Below are experts of layer 2 (counted from 0) of a mixture-of-experts language model. Rows are named router (the router's row for the expert), gate (a neuron's input weights, with its number), up (a neuron's input weights, with its number), down (a neuron's output weights, with its number) and show model dimensions 0-191. Each number is 200 + 20 x the weight over its row's rms, rounded and kept within 0 to 999.
After each expert's rows: a language model's description of what the expert responds to. This comes from a sample of Wikipedia text that the model never trained on.

# expert 21
router,208,205,196,227,195,218,206,185,231,199,197,232,232,194,210,215,186,180,178,200,234,171,207,205,159,194,177,236,213,189,204,181,214,183,210,197,234,225,227,170,208,158,221,199,207,222,160,206,181,210,212,177,162,217,225,239,215,219,226,165,196,166,193,187,176,234,175,173,201,204,225,199,214,196,182,216,230,166,221,180,209,185,193,183,215,197,218,177,229,213,165,151,191,183,208,203,193,186,195,204,197,187,197,193,220,196,229,165,167,173,196,186,163,206,209,199,204,222,222,205,186,200,212,204,221,185,213,222,220,173,204,201,229,181,198,202,245,189,220,196,170,201,161,198,213,196,226,184,218,209,193,178,213,233,203,171,218,181,192,231,211,187,197,209,220,238,227,169,197,206,227,175,211,225,170,191,176,209,199,215,199,186,211,201,214,215,189,191,164,210,183,201
gate0,244,202,186,222,259,215,192,187,182,109,215,201,177,167,210,192,191,194,155,190,217,194,194,190,203,206,206,217,215,202,213,183,183,201,147,190,203,197,166,231,194,231,204,198,194,175,191,220,181,207,206,184,185,159,224,193,206,204,222,192,187,230,176,199,185,198,208,170,183,203,188,196,209,205,199,207,221,196,170,196,160,202,232,203,227,165,210,160,221,197,201,206,204,208,224,212,162,186,181,224,212,197,196,152,191,226,201,210,229,160,197,197,212,182,202,189,219,204,213,201,186,223,195,178,204,189,198,191,196,177,199,184,219,190,230,190,237,211,224,177,240,229,214,200,229,221,212,203,213,200,209,179,211,187,181,202,210,188,158,208,214,216,218,207,207,178,192,205,198,214,186,206,181,212,198,221,211,211,183,182,223,230,176,166,178,204,174,200,197,182,189,183
up0,154,197,210,168,181,191,158,222,199,286,185,192,203,208,205,195,195,176,197,210,189,212,202,190,193,188,216,215,228,227,182,222,217,245,238,201,191,196,207,217,223,201,211,207,216,226,177,178,197,240,157,202,213,185,176,232,211,186,183,237,233,169,231,198,218,205,182,245,190,186,209,229,202,183,193,183,209,205,208,197,195,206,206,201,172,196,215,206,214,202,197,251,196,169,185,194,231,225,219,207,201,227,192,245,194,192,196,191,181,230,204,191,203,194,179,209,197,191,169,181,237,186,214,248,176,203,180,211,211,238,197,195,214,219,189,198,198,177,217,219,176,166,212,201,181,199,193,206,207,191,177,224,205,200,196,203,215,191,189,218,173,171,167,204,203,240,205,189,206,217,208,204,192,192,192,217,216,219,228,185,190,181,169,209,216,198,225,204,199,208,176,208
down0,136,229,252,218,141,153,228,231,226,200,196,168,223,166,212,190,203,236,224,211,201,204,181,176,218,168,192,209,182,175,201,170,173,152,201,171,198,206,207,213,186,191,214,193,223,165,228,173,178,215,167,200,202,233,205,207,178,191,191,180,203,208,208,222,199,197,194,206,224,195,235,212,191,208,183,236,187,207,199,167,186,244,199,188,194,177,200,200,200,186,172,229,193,217,222,204,200,209,203,178,176,182,217,228,196,203,189,178,212,165,198,227,190,199,205,219,172,196,194,199,187,214,190,199,173,217,225,188,182,203,167,172,205,212,193,215,228,198,236,186,216,193,204,209,183,194,186,207,226,224,197,200,158,186,215,229,213,209,187,201,205,182,221,214,172,216,202,215,194,228,220,219,223,204,215,197,192,173,169,181,179,197,212,200,194,179,179,190,182,210,187,187
Description: Personal and place names. Common first names, surname endings and place or nationality words, such as James, John, -son, -ington, York, American, British.

# expert 15
router,224,145,186,172,215,194,192,181,183,142,219,223,215,199,187,215,219,226,163,246,209,178,183,218,188,167,194,203,191,192,156,167,170,196,213,194,213,218,212,217,198,198,203,206,221,238,192,185,190,213,184,170,198,195,198,210,204,191,196,196,223,180,174,197,188,232,203,182,233,195,235,174,192,197,215,210,218,190,208,192,208,180,197,171,223,201,193,179,223,230,203,187,191,228,232,215,205,203,190,188,173,219,196,199,218,178,217,217,196,203,206,214,176,216,208,225,199,220,198,197,190,210,234,230,199,198,214,192,211,165,178,199,236,174,230,211,235,195,207,210,177,148,157,202,214,192,224,223,206,206,181,197,231,215,203,174,246,204,168,212,170,194,196,210,231,194,239,195,194,221,215,216,233,220,192,200,191,218,223,190,205,192,220,205,210,187,180,231,198,211,237,173
gate0,181,190,174,188,202,194,215,179,193,229,212,188,174,210,207,218,187,196,193,212,187,236,198,209,194,178,216,259,207,182,176,193,170,168,175,206,230,189,219,163,209,204,176,177,216,222,215,197,202,195,191,159,188,225,193,240,163,176,211,181,193,192,233,198,197,191,198,191,226,196,199,214,172,228,178,221,180,238,213,211,192,200,176,181,201,181,202,232,179,209,165,188,207,206,180,171,182,163,214,202,181,198,158,191,203,167,195,187,192,186,212,157,220,203,219,215,164,210,166,208,183,202,210,188,211,185,171,187,196,204,200,198,236,189,213,238,171,178,178,178,209,226,182,187,197,200,167,184,216,167,205,234,170,183,196,189,219,171,205,217,189,220,159,207,169,190,219,201,203,226,185,195,164,226,163,209,184,209,238,177,193,192,195,183,228,201,213,194,202,199,223,200
up0,213,196,202,198,201,176,186,234,195,183,185,194,208,175,171,224,198,197,195,209,177,189,207,181,224,210,191,194,237,181,237,189,212,221,182,220,188,207,230,216,158,187,209,185,245,174,208,202,204,202,244,195,208,196,183,198,224,173,222,219,226,222,224,159,207,175,197,184,197,197,217,164,218,150,211,197,228,200,221,179,199,215,210,202,176,185,174,194,206,214,187,196,194,168,195,176,199,216,185,182,210,177,220,215,171,216,229,249,207,214,176,199,195,202,200,222,230,190,221,188,176,180,208,199,209,218,161,209,185,168,215,201,207,222,192,202,256,193,218,222,191,203,204,187,215,193,213,230,192,217,185,232,204,174,227,215,216,242,189,205,209,247,189,186,222,194,219,192,220,162,199,165,213,204,214,175,229,241,203,211,189,185,215,197,180,248,185,197,213,204,173,207
down0,198,191,211,175,213,218,195,228,207,202,191,223,205,204,179,161,190,186,188,215,189,215,164,204,196,223,192,165,227,193,189,229,202,188,183,220,187,211,206,155,226,163,197,185,203,189,165,167,234,231,195,198,238,202,172,186,221,204,205,198,199,216,154,207,218,178,196,192,233,214,238,203,238,202,222,185,201,202,221,207,223,219,193,193,191,204,188,199,191,221,186,210,166,188,214,192,186,199,202,203,198,166,215,192,201,204,182,186,208,173,181,172,175,227,203,230,217,173,195,190,165,204,221,210,199,164,210,184,213,179,176,195,219,167,188,227,216,180,212,233,200,210,184,214,228,171,197,203,228,198,184,165,181,165,193,183,216,211,217,187,198,240,255,183,186,198,177,183,217,189,208,147,236,178,218,210,202,189,192,227,216,216,191,164,206,223,235,192,200,188,210,227
Description: Prepositions. Prepositions following a noun or verb before an article, such as of, in, for, to, with, on, from, after.

# expert 14
router,241,189,194,203,207,225,189,190,188,173,206,225,224,224,206,207,235,207,172,215,229,171,162,220,192,194,215,209,229,182,210,188,186,197,227,174,223,213,203,171,243,185,191,203,205,207,184,203,171,213,166,219,176,197,218,197,235,174,225,192,212,213,162,220,181,241,202,171,230,197,206,178,176,163,198,195,204,196,214,186,219,172,191,202,227,193,222,200,203,214,204,198,218,197,206,251,218,189,202,170,196,157,221,219,204,169,216,211,201,184,184,175,204,206,184,200,242,236,222,209,196,221,202,219,184,189,212,212,220,159,196,171,197,202,227,239,203,189,210,158,180,197,177,206,182,175,202,174,204,193,221,177,228,211,232,176,222,225,189,243,185,204,193,198,189,214,225,170,233,209,203,188,231,200,197,170,185,208,222,204,176,201,235,199,213,211,199,203,176,209,196,193
gate0,200,164,186,198,192,201,215,207,171,182,195,185,205,214,209,203,208,187,183,213,228,215,216,228,195,185,240,193,193,166,192,200,195,200,195,208,220,189,209,201,184,198,183,217,240,213,200,211,239,187,220,170,146,224,173,177,217,184,172,213,234,227,201,203,165,220,211,177,192,235,193,188,194,160,155,185,208,196,219,185,227,192,157,217,208,200,174,207,181,224,186,215,220,222,202,230,231,239,260,202,247,221,170,183,234,200,186,221,187,192,205,209,185,211,201,195,198,170,156,203,182,224,185,176,195,182,207,224,183,209,226,199,219,217,188,205,216,188,217,202,221,217,195,223,193,210,202,183,196,194,224,199,172,195,187,168,221,209,178,183,215,199,228,177,186,198,183,190,212,228,202,192,219,164,208,177,216,231,164,185,177,222,211,206,200,172,189,207,225,212,182,212
up0,230,202,185,181,196,184,206,197,192,234,178,209,200,225,212,229,239,206,199,198,183,228,216,213,242,206,170,172,184,182,180,180,206,246,217,194,211,231,211,216,193,206,211,206,211,235,221,215,215,196,243,197,225,216,195,195,153,165,180,195,222,199,209,181,200,219,206,237,222,208,204,174,165,227,183,184,209,239,185,190,206,196,162,185,223,195,230,194,213,198,187,185,174,207,210,160,191,204,207,205,227,174,186,152,197,186,186,202,204,175,202,168,201,232,214,236,188,196,179,201,209,192,180,183,203,213,235,229,201,190,188,153,174,186,174,215,226,184,206,201,199,165,175,204,198,216,224,199,209,227,203,201,205,162,157,200,227,198,171,167,206,161,201,184,175,198,182,191,220,194,199,198,202,228,197,199,226,210,177,194,197,215,205,228,180,198,221,174,168,198,214,210
down0,184,194,225,208,188,197,207,210,196,202,208,212,200,208,220,152,235,188,213,185,216,207,198,228,219,220,232,177,213,194,190,218,197,188,161,175,223,203,204,185,217,188,192,209,225,197,190,212,184,198,202,199,197,202,143,209,217,200,188,222,215,184,238,164,191,225,202,181,202,215,201,163,169,210,166,185,207,219,186,215,225,193,171,233,222,227,176,199,221,200,194,211,149,211,220,225,240,226,220,226,199,200,208,194,214,228,198,179,221,190,170,193,211,223,196,187,180,177,204,193,240,188,242,188,210,155,179,184,223,218,200,187,221,188,174,185,236,194,183,194,203,206,200,227,220,214,200,167,201,207,214,183,218,212,202,180,176,200,193,203,194,227,215,238,186,162,178,196,221,214,183,195,205,204,198,219,174,227,210,218,196,199,176,210,206,165,166,144,244,190,183,213
Description: Past-tense action verbs. Main verbs, usually past tense or participles, and their ending pieces like ed, ated, ing, e.g. used, released, killed, invaded.

# expert 22
router,229,190,191,214,229,189,211,164,183,219,180,213,191,196,193,189,202,216,210,236,216,157,195,215,180,174,201,221,180,187,171,189,211,194,224,179,222,201,224,177,194,205,200,211,179,216,199,186,183,229,165,209,172,204,217,213,217,172,214,172,196,189,204,241,167,218,165,191,210,174,230,177,192,183,186,219,208,209,214,189,201,182,206,182,197,167,197,196,197,234,171,172,203,244,197,218,218,206,178,204,195,170,205,233,216,190,244,200,185,172,235,217,193,201,182,202,214,232,226,207,163,233,228,205,227,187,225,212,236,201,179,191,203,203,192,179,244,181,234,191,186,198,206,212,220,215,211,200,207,182,226,171,198,240,213,190,211,183,162,208,197,184,196,215,195,217,215,195,202,200,212,210,182,185,173,187,164,220,238,205,204,161,197,221,179,237,178,206,182,187,174,167
gate0,190,208,195,182,187,242,256,215,193,183,183,181,183,219,186,229,215,210,217,209,228,188,235,187,228,192,187,213,205,171,198,195,249,257,188,199,185,169,209,226,217,196,214,216,172,217,187,177,194,194,196,203,187,207,203,219,202,203,163,228,147,158,186,204,201,161,204,220,223,188,199,189,209,214,182,213,185,168,191,180,205,200,199,209,209,207,170,186,194,190,171,192,222,208,197,180,221,221,202,206,171,203,190,193,191,199,192,197,172,196,192,205,170,185,218,218,231,193,167,244,181,198,221,148,183,204,188,163,229,205,206,213,182,184,211,205,214,173,194,209,215,195,195,221,172,227,153,173,206,234,185,210,188,211,172,172,212,188,192,190,206,205,177,225,210,209,183,195,231,180,236,193,195,156,221,175,208,225,197,191,207,197,201,230,172,205,200,225,190,194,197,208
up0,228,175,167,203,192,205,181,174,171,203,211,190,217,180,204,244,200,204,178,172,219,204,201,229,174,177,177,187,193,183,198,179,183,215,222,208,214,184,159,195,192,183,169,196,175,236,219,203,206,204,194,201,208,161,198,170,187,184,193,190,224,183,190,197,182,189,197,173,208,172,197,213,194,186,228,192,183,223,180,202,208,199,218,189,199,175,214,190,240,228,166,209,157,236,194,178,239,203,193,168,179,181,213,213,191,165,181,261,206,175,209,236,184,197,207,187,178,180,240,199,220,205,176,188,198,202,188,211,209,225,192,169,224,191,165,230,193,199,199,194,161,192,204,213,189,198,171,199,221,201,201,198,206,214,210,226,215,181,209,218,204,223,209,206,186,164,187,219,201,194,188,172,208,194,191,214,190,206,158,166,171,162,190,198,216,200,158,211,205,189,247,180
down0,208,238,206,175,204,225,169,201,215,154,210,177,219,219,193,220,231,195,237,189,185,206,221,178,192,184,190,213,196,200,190,220,209,206,192,212,192,238,184,209,212,223,195,209,189,199,180,202,204,158,202,201,176,213,192,200,177,166,166,216,175,184,215,174,233,162,204,234,233,182,239,222,214,229,210,216,216,173,240,189,224,198,205,196,200,203,205,233,192,232,230,203,242,216,174,203,217,189,213,178,228,184,221,169,213,230,190,205,179,205,186,224,188,185,204,228,180,205,201,218,205,224,218,183,193,225,213,219,211,154,192,188,208,172,193,193,182,252,228,212,192,190,211,202,212,205,180,183,188,188,206,171,203,216,221,188,204,200,188,207,193,176,217,189,140,178,202,207,177,179,224,198,183,181,210,203,185,234,181,245,208,199,194,210,211,208,196,225,188,216,182,164
Description: Foreign-name vowel endings. Vowel-heavy final or middle pieces of non-English names, e.g. Slavic, Turkish, Spanish, Finnish, Indian, such as -ova, -ko, -que-, -ka.

# expert 4
router,205,193,206,207,207,258,214,168,194,161,196,212,197,208,198,220,191,198,177,215,198,201,188,224,200,201,191,210,213,173,184,208,186,182,210,180,208,209,203,208,220,217,203,213,211,205,198,206,189,192,188,210,199,217,171,216,213,197,223,186,196,182,173,214,205,215,184,213,215,188,191,183,146,169,160,236,192,190,201,192,238,183,180,178,244,170,209,166,201,223,176,179,205,198,219,221,217,212,200,171,195,174,201,230,221,177,219,214,172,184,211,222,173,218,192,219,254,202,213,220,179,235,213,212,189,173,178,223,221,197,188,212,214,162,221,230,211,182,196,207,211,210,191,217,236,179,188,181,237,176,205,200,202,200,224,187,215,178,164,218,193,189,164,224,183,217,220,198,216,224,227,158,203,207,175,165,177,199,210,184,165,192,231,221,233,234,187,224,170,218,207,190
gate0,224,227,230,238,224,226,183,205,208,190,202,217,195,207,201,172,180,234,237,182,214,222,211,252,195,224,170,223,205,215,187,205,203,185,213,178,209,201,143,191,153,203,191,176,210,220,213,192,166,190,208,183,162,213,210,211,192,208,246,201,183,209,209,228,229,232,198,199,194,201,199,209,234,222,167,193,162,164,214,182,216,191,196,209,216,188,225,221,174,182,180,199,162,162,216,186,213,201,197,183,213,200,195,215,170,225,213,210,204,194,174,181,208,190,184,185,207,199,221,205,209,198,189,268,239,163,180,198,202,225,222,166,205,227,229,202,210,197,194,221,209,206,190,208,182,182,193,178,215,177,208,221,188,184,231,187,228,187,159,187,213,196,187,222,198,197,203,177,232,192,201,198,199,195,216,189,233,205,184,203,205,190,197,210,214,182,203,197,231,219,204,171
up0,188,194,187,184,193,202,196,230,247,183,220,178,239,191,219,215,204,189,186,202,170,168,173,167,223,181,203,196,204,184,220,210,209,216,243,194,183,182,239,181,186,196,219,211,181,178,172,171,214,204,198,194,176,208,183,225,204,194,178,232,212,222,159,199,174,194,206,184,219,203,183,170,178,216,233,213,178,174,173,213,181,210,189,197,202,220,165,216,207,203,209,222,226,233,200,234,235,180,205,223,196,220,203,206,185,176,198,193,193,174,181,244,199,210,178,230,207,231,194,224,192,187,176,193,206,202,209,217,187,220,193,201,220,186,192,208,192,214,168,160,186,209,205,220,176,205,222,223,196,226,188,227,233,212,188,181,203,224,192,212,198,208,214,167,192,194,227,242,187,201,199,189,146,215,232,190,193,221,231,214,199,198,159,209,160,205,231,211,209,169,174,193
down0,205,213,144,211,225,153,198,180,206,202,190,152,175,189,217,225,181,210,148,211,192,183,195,163,208,183,214,185,220,207,197,202,216,206,203,206,180,168,240,202,193,185,215,187,189,204,198,186,216,212,160,222,208,183,191,224,217,187,203,215,203,201,164,172,171,190,200,208,213,191,191,194,186,183,194,228,233,211,189,203,161,202,187,178,200,220,162,200,234,207,210,184,235,240,199,244,200,199,209,178,217,187,199,206,207,183,195,205,191,196,224,219,212,211,183,202,224,235,210,194,197,195,217,196,177,227,207,199,211,204,205,208,206,167,180,206,182,225,204,198,189,184,184,215,209,198,209,172,187,192,211,176,239,202,196,201,200,201,205,231,163,216,223,167,184,208,220,227,157,229,225,196,223,200,213,187,170,222,259,222,150,221,202,193,173,192,214,221,232,188,211,210
Description: Auxiliaries and copulas. Forms of be and have, plus also, not and subject pronouns, right after a subject in running prose, e.g. is, was, has been, he.

# expert 16
router,221,202,183,199,225,237,201,181,181,179,162,227,210,197,201,221,239,225,190,198,204,191,199,238,174,165,194,190,207,184,195,187,175,218,199,184,229,218,205,177,213,195,230,159,214,177,210,152,228,208,158,193,175,200,199,201,213,166,206,179,201,163,203,222,177,217,174,169,201,183,223,202,206,186,170,229,225,203,197,192,234,204,197,215,212,172,215,187,227,231,166,210,164,225,221,210,196,199,203,197,165,164,229,194,201,174,218,131,224,189,201,237,171,179,177,242,201,223,211,226,183,183,213,208,217,204,219,217,217,183,215,205,208,199,201,212,234,185,220,178,202,205,176,204,228,206,185,200,204,172,189,198,216,213,214,179,223,190,198,199,187,186,196,191,187,208,225,198,205,204,206,190,232,221,188,210,190,213,229,162,164,206,186,221,203,188,203,205,199,193,184,206
gate0,195,203,188,203,220,162,168,215,206,229,210,185,194,185,179,201,184,229,155,181,195,207,199,163,173,172,185,178,194,214,180,184,217,206,175,199,240,228,219,171,220,208,208,171,213,190,207,182,221,211,158,220,146,216,209,205,211,216,213,180,209,240,211,204,215,168,193,237,200,204,188,203,182,202,161,212,206,202,230,204,171,214,195,204,194,227,194,235,215,196,258,218,225,194,200,216,203,195,218,213,193,154,224,223,190,183,201,183,183,166,196,191,185,195,209,204,203,187,191,208,189,212,243,204,224,198,181,208,217,193,232,223,230,156,180,188,210,263,203,160,243,201,187,180,183,194,217,190,196,218,217,191,204,229,222,216,201,216,199,220,197,197,196,182,199,191,201,201,221,194,209,215,174,186,182,193,182,160,202,207,196,196,192,180,176,226,184,201,210,182,229,194
up0,192,196,160,186,186,190,205,218,203,202,148,231,210,168,182,213,215,212,218,227,178,203,206,189,204,225,190,204,189,228,185,205,191,221,253,172,156,185,198,176,185,185,236,206,178,192,160,174,210,215,199,239,199,193,179,206,173,167,219,221,197,217,212,204,177,176,233,162,201,244,197,165,186,179,157,175,206,246,223,163,167,195,208,194,190,202,184,225,215,228,203,203,202,213,235,220,185,214,207,228,211,178,180,196,204,175,190,188,163,189,214,196,196,217,204,181,194,210,203,209,162,178,183,184,206,203,209,234,221,198,199,202,193,192,210,168,190,206,224,223,198,221,209,207,207,199,195,189,187,231,186,190,185,225,188,218,236,210,211,199,218,197,180,229,186,210,220,188,207,207,212,197,209,184,203,197,163,193,194,185,204,215,209,196,200,224,151,223,159,166,186,186
down0,176,184,219,211,206,228,178,174,207,160,213,203,167,184,208,199,226,185,211,211,203,229,201,208,218,214,219,215,211,186,198,185,176,190,202,205,183,175,198,170,197,208,196,213,162,191,174,194,216,207,226,182,221,181,187,182,200,210,232,181,178,207,205,225,214,226,193,164,213,194,196,210,185,199,207,184,212,180,153,184,185,210,170,209,223,196,192,181,210,205,173,220,202,164,218,223,204,204,217,221,195,196,186,222,236,215,213,185,174,174,200,207,239,177,185,194,214,227,208,215,184,217,166,185,164,185,188,199,154,221,219,204,212,233,174,219,209,177,196,208,197,210,228,211,223,215,164,220,225,183,183,230,230,169,173,169,198,215,175,181,180,215,185,181,201,246,191,170,209,228,148,183,219,183,207,239,182,231,198,204,227,225,205,187,217,202,193,209,149,198,182,203
Description: Nationality and name suffixes. Country and nationality words such as States, Soviet, German, plus mid-word pieces like ic, ist, et in ethnic, place and taxonomic names.

# expert 1
router,232,185,173,220,190,230,175,169,211,197,218,210,206,199,187,225,204,210,183,190,205,157,195,212,171,195,226,235,210,172,169,201,193,217,227,199,225,233,222,173,195,211,207,188,225,214,208,200,165,229,195,187,223,217,214,223,194,191,222,186,204,164,194,215,191,203,196,188,246,171,215,193,201,203,189,208,229,180,222,198,215,218,208,185,198,182,248,166,221,205,210,203,195,215,206,210,221,210,176,183,162,196,244,220,233,196,211,210,188,205,192,221,198,180,188,227,228,238,208,234,180,202,209,219,223,184,205,210,244,179,192,222,244,195,205,174,201,221,203,193,191,195,176,210,227,191,222,162,188,179,216,196,242,191,218,203,228,184,188,234,183,169,184,226,204,219,228,170,210,182,208,210,240,219,188,189,192,205,212,182,193,209,243,217,206,222,176,204,185,213,192,174
gate0,211,196,204,207,210,181,218,208,199,178,225,199,192,198,223,197,262,219,169,186,220,199,176,212,189,184,210,207,191,195,185,205,165,237,227,180,193,214,200,177,214,209,234,184,183,211,243,201,188,204,198,232,210,197,178,194,176,213,212,212,208,173,160,151,192,210,207,206,168,217,204,209,191,198,187,215,196,192,170,221,232,167,198,183,199,204,199,188,224,156,237,146,205,220,170,216,208,215,232,147,192,162,206,209,180,214,207,189,193,223,192,211,243,204,174,191,170,202,195,173,176,192,206,183,214,198,226,191,201,215,177,210,190,196,184,222,233,187,222,191,179,229,174,190,202,189,208,158,199,201,199,206,187,190,209,197,207,194,195,220,248,187,230,183,212,167,197,209,213,199,188,197,203,174,231,162,205,203,157,222,211,236,195,210,221,213,213,209,196,218,218,193
up0,181,160,205,173,193,220,228,213,176,195,177,202,192,205,202,153,211,201,198,205,200,211,180,189,200,194,178,186,185,227,192,231,201,213,184,192,175,240,195,213,212,180,216,197,181,186,189,179,204,207,200,218,252,146,210,205,217,203,198,197,181,239,220,219,204,182,254,205,217,204,232,160,229,173,190,171,224,238,190,185,227,226,197,228,212,190,184,203,182,209,234,204,215,195,228,192,208,242,228,206,199,207,180,173,204,210,230,223,218,194,205,167,198,181,183,166,185,199,174,217,173,189,181,190,198,197,221,241,222,178,208,206,174,180,198,201,220,196,231,173,183,213,203,182,210,169,174,202,177,216,187,199,219,193,190,195,180,190,236,210,200,155,165,197,172,201,223,223,207,234,212,190,218,184,218,211,183,237,174,192,217,213,208,217,185,194,184,198,214,195,216,212
down0,192,194,226,173,223,180,228,197,180,232,201,217,200,204,189,206,205,176,189,169,210,181,217,178,215,211,217,203,162,200,215,204,228,170,183,186,199,221,210,198,234,187,209,209,182,206,191,208,180,185,192,198,221,171,214,237,171,233,178,192,204,233,197,203,204,182,214,217,221,235,201,197,215,190,182,189,202,206,182,184,218,198,187,223,185,186,238,195,165,242,239,206,226,192,241,237,177,188,189,199,213,170,182,222,197,172,167,224,192,215,216,185,211,197,188,155,214,224,177,202,222,188,194,198,209,193,212,189,219,218,205,178,171,160,229,210,219,215,154,189,211,227,183,180,207,202,166,196,202,202,194,191,203,180,185,177,205,167,206,177,211,221,181,216,214,220,243,201,213,221,221,229,185,182,171,203,209,201,244,182,166,236,178,161,200,186,213,200,177,178,208,226
Description: Determiners, pronouns, compass words. Quantifiers, pronouns and direction words after prepositions, such as some, several, her, him, North, South, plus infinitive to.

# expert 9
router,217,213,221,194,225,216,199,152,234,149,206,210,204,214,187,209,231,179,180,193,224,202,176,188,190,184,216,228,227,209,171,170,180,188,227,163,224,209,198,176,215,217,227,158,228,224,192,216,174,209,214,205,205,206,190,236,228,179,232,188,200,202,217,232,186,221,197,182,202,172,187,187,167,184,166,187,218,180,231,179,208,207,198,193,217,163,219,185,212,195,170,205,190,190,206,220,212,199,175,200,165,189,242,224,203,182,187,183,185,192,182,214,181,216,193,229,208,207,198,208,186,181,196,217,197,195,208,230,223,175,193,170,220,159,217,200,230,174,209,176,182,207,207,167,212,191,220,186,192,202,201,192,200,189,205,187,210,195,194,205,158,188,198,212,207,213,249,166,169,204,225,221,219,190,186,175,193,238,187,195,172,216,210,244,216,214,162,198,200,202,205,209
gate0,191,174,187,202,191,171,164,179,206,208,202,192,186,189,213,202,196,196,220,216,221,194,192,184,173,221,192,229,190,207,192,208,192,177,178,222,218,183,200,168,222,193,187,174,208,184,188,218,214,181,237,183,174,205,229,204,208,197,207,170,198,183,191,194,202,209,149,188,228,223,179,205,173,212,164,211,223,164,223,205,201,193,198,165,207,191,217,224,186,217,203,169,235,226,201,173,210,204,202,200,142,202,185,212,165,185,171,201,193,191,203,235,200,215,200,187,227,209,169,197,182,228,150,192,195,207,203,214,178,222,258,211,218,206,172,189,186,206,214,226,200,177,214,212,222,197,236,179,202,183,185,203,211,189,200,191,199,157,218,220,171,223,212,185,163,223,187,168,186,179,183,166,198,174,157,189,209,208,259,191,229,222,195,198,200,185,186,189,197,205,211,203
up0,161,208,203,228,192,189,215,228,200,208,166,203,222,188,221,196,192,216,207,187,204,247,208,176,238,188,194,181,176,195,189,184,177,175,200,235,256,207,172,182,211,175,189,158,196,225,201,204,177,198,217,173,161,173,205,215,199,208,197,192,199,181,193,184,198,184,238,208,187,197,210,186,190,162,199,191,159,215,186,211,213,239,218,204,209,182,227,193,181,197,198,184,193,234,187,229,191,204,214,218,177,177,177,240,179,234,235,199,207,202,215,185,198,219,207,197,209,229,203,185,194,226,181,190,186,159,201,230,214,193,213,206,218,210,191,179,157,231,201,207,203,193,215,238,193,198,218,176,200,209,229,216,193,200,155,220,170,193,213,186,200,214,218,234,205,201,167,193,204,203,189,177,197,216,173,245,211,206,182,188,202,226,221,191,229,197,244,164,205,188,200,201
down0,194,217,195,213,226,188,197,231,201,187,197,188,215,181,212,178,179,171,242,196,196,248,181,197,214,200,196,232,221,198,215,175,217,211,220,223,195,236,219,215,202,211,210,196,231,194,193,186,191,204,198,227,201,203,230,199,201,183,214,168,211,215,219,212,186,217,177,192,194,214,215,165,241,215,211,212,198,192,205,214,209,203,242,198,185,223,191,193,204,204,177,217,193,220,218,211,169,210,197,240,230,191,179,209,230,228,217,205,192,193,185,202,178,200,187,224,204,222,204,211,184,184,215,183,179,190,220,192,178,197,207,232,218,190,194,177,170,179,163,175,192,162,208,206,231,188,143,212,168,208,204,187,178,206,165,210,195,241,172,188,199,176,180,205,214,196,153,168,243,223,185,230,159,200,207,199,197,201,156,202,236,181,201,189,195,207,197,175,164,158,219,223
Description: Time and season nouns. Nouns after the, first or this, especially months, season, years, team, day, plus closing parentheses and percent signs in tables.

# expert 18
router,226,213,180,186,234,243,173,174,210,170,202,217,234,226,192,221,237,211,166,197,208,166,163,218,189,183,191,203,237,192,212,161,188,223,227,166,193,201,221,197,213,209,217,171,200,197,172,169,208,208,184,199,211,217,230,199,219,184,240,197,236,154,214,217,166,220,186,180,198,168,193,201,205,207,188,210,215,187,237,169,230,202,194,189,186,164,225,181,202,238,195,196,205,226,232,223,176,210,182,185,188,181,202,209,224,185,201,185,223,216,197,228,184,192,207,231,189,203,228,211,204,190,214,229,235,171,219,209,221,177,198,187,233,197,226,202,201,204,227,189,204,199,179,193,212,188,191,188,203,189,220,188,242,200,239,191,217,190,187,195,169,197,176,215,196,216,204,206,209,194,227,199,218,232,206,161,186,202,190,200,180,217,217,228,224,196,218,224,186,231,204,197
gate0,238,181,189,183,212,196,205,197,233,193,221,191,204,195,199,222,223,211,224,225,202,190,194,204,198,189,192,164,217,188,199,202,205,200,181,219,185,193,202,146,186,209,214,241,226,217,192,181,225,205,266,194,192,180,215,198,186,181,214,208,212,164,174,239,193,199,158,240,194,192,162,207,221,210,214,199,199,224,206,180,197,205,191,175,188,194,225,222,230,199,231,203,208,197,190,225,183,234,190,199,207,191,176,202,166,212,192,220,192,201,181,183,195,206,188,214,232,224,209,187,178,178,200,187,225,180,197,206,202,188,198,182,219,217,219,256,193,166,215,176,195,169,172,176,249,204,183,236,207,197,203,233,170,219,220,156,185,211,213,204,180,201,162,217,189,184,172,197,207,225,205,179,190,215,223,227,192,176,198,200,182,192,256,199,217,180,216,192,215,204,211,190
up0,178,232,159,183,239,216,214,210,196,194,204,210,170,234,196,197,187,185,170,222,189,180,191,215,195,188,187,194,167,228,220,210,205,196,199,206,188,185,216,180,203,205,208,247,194,227,162,195,167,168,212,179,208,182,214,228,229,232,201,184,222,169,195,194,253,203,216,224,170,204,185,219,237,205,160,202,181,233,183,232,189,200,197,237,172,221,203,205,221,244,195,208,187,221,216,227,195,205,191,202,200,205,195,189,216,228,213,207,208,190,219,216,190,192,197,249,198,214,222,220,193,170,225,210,178,185,229,225,182,225,198,219,231,233,184,188,214,182,230,180,202,206,181,233,190,204,207,193,205,227,194,206,200,172,200,197,194,203,233,177,183,182,202,209,178,194,182,194,219,209,176,185,205,225,187,213,199,183,224,228,221,221,223,189,217,237,176,198,251,187,202,220
down0,227,187,192,187,206,197,204,219,215,180,208,186,196,206,195,185,186,218,220,207,199,189,172,204,195,192,210,187,249,228,158,196,200,183,220,196,183,218,179,164,254,218,211,184,199,190,237,200,199,212,260,189,223,206,192,209,179,213,224,212,190,180,187,203,235,162,219,179,160,214,209,190,228,256,212,191,176,213,179,195,179,208,209,230,221,174,171,201,218,214,193,167,167,186,201,205,171,207,178,243,223,211,203,208,177,185,211,192,199,219,169,196,186,186,209,207,164,190,237,175,196,212,194,205,170,188,216,215,197,196,216,229,233,192,199,198,226,218,198,162,180,218,184,192,241,208,192,199,226,215,221,234,221,197,203,192,209,194,207,171,213,170,187,211,218,210,177,206,204,220,214,221,202,212,206,235,197,205,192,198,194,193,217,152,166,172,215,216,165,202,193,189
Description: Noun-phrase head words. Adjectives and nouns right after the, a or his, e.g. first, same, best, total, number, and table headers like List, Votes.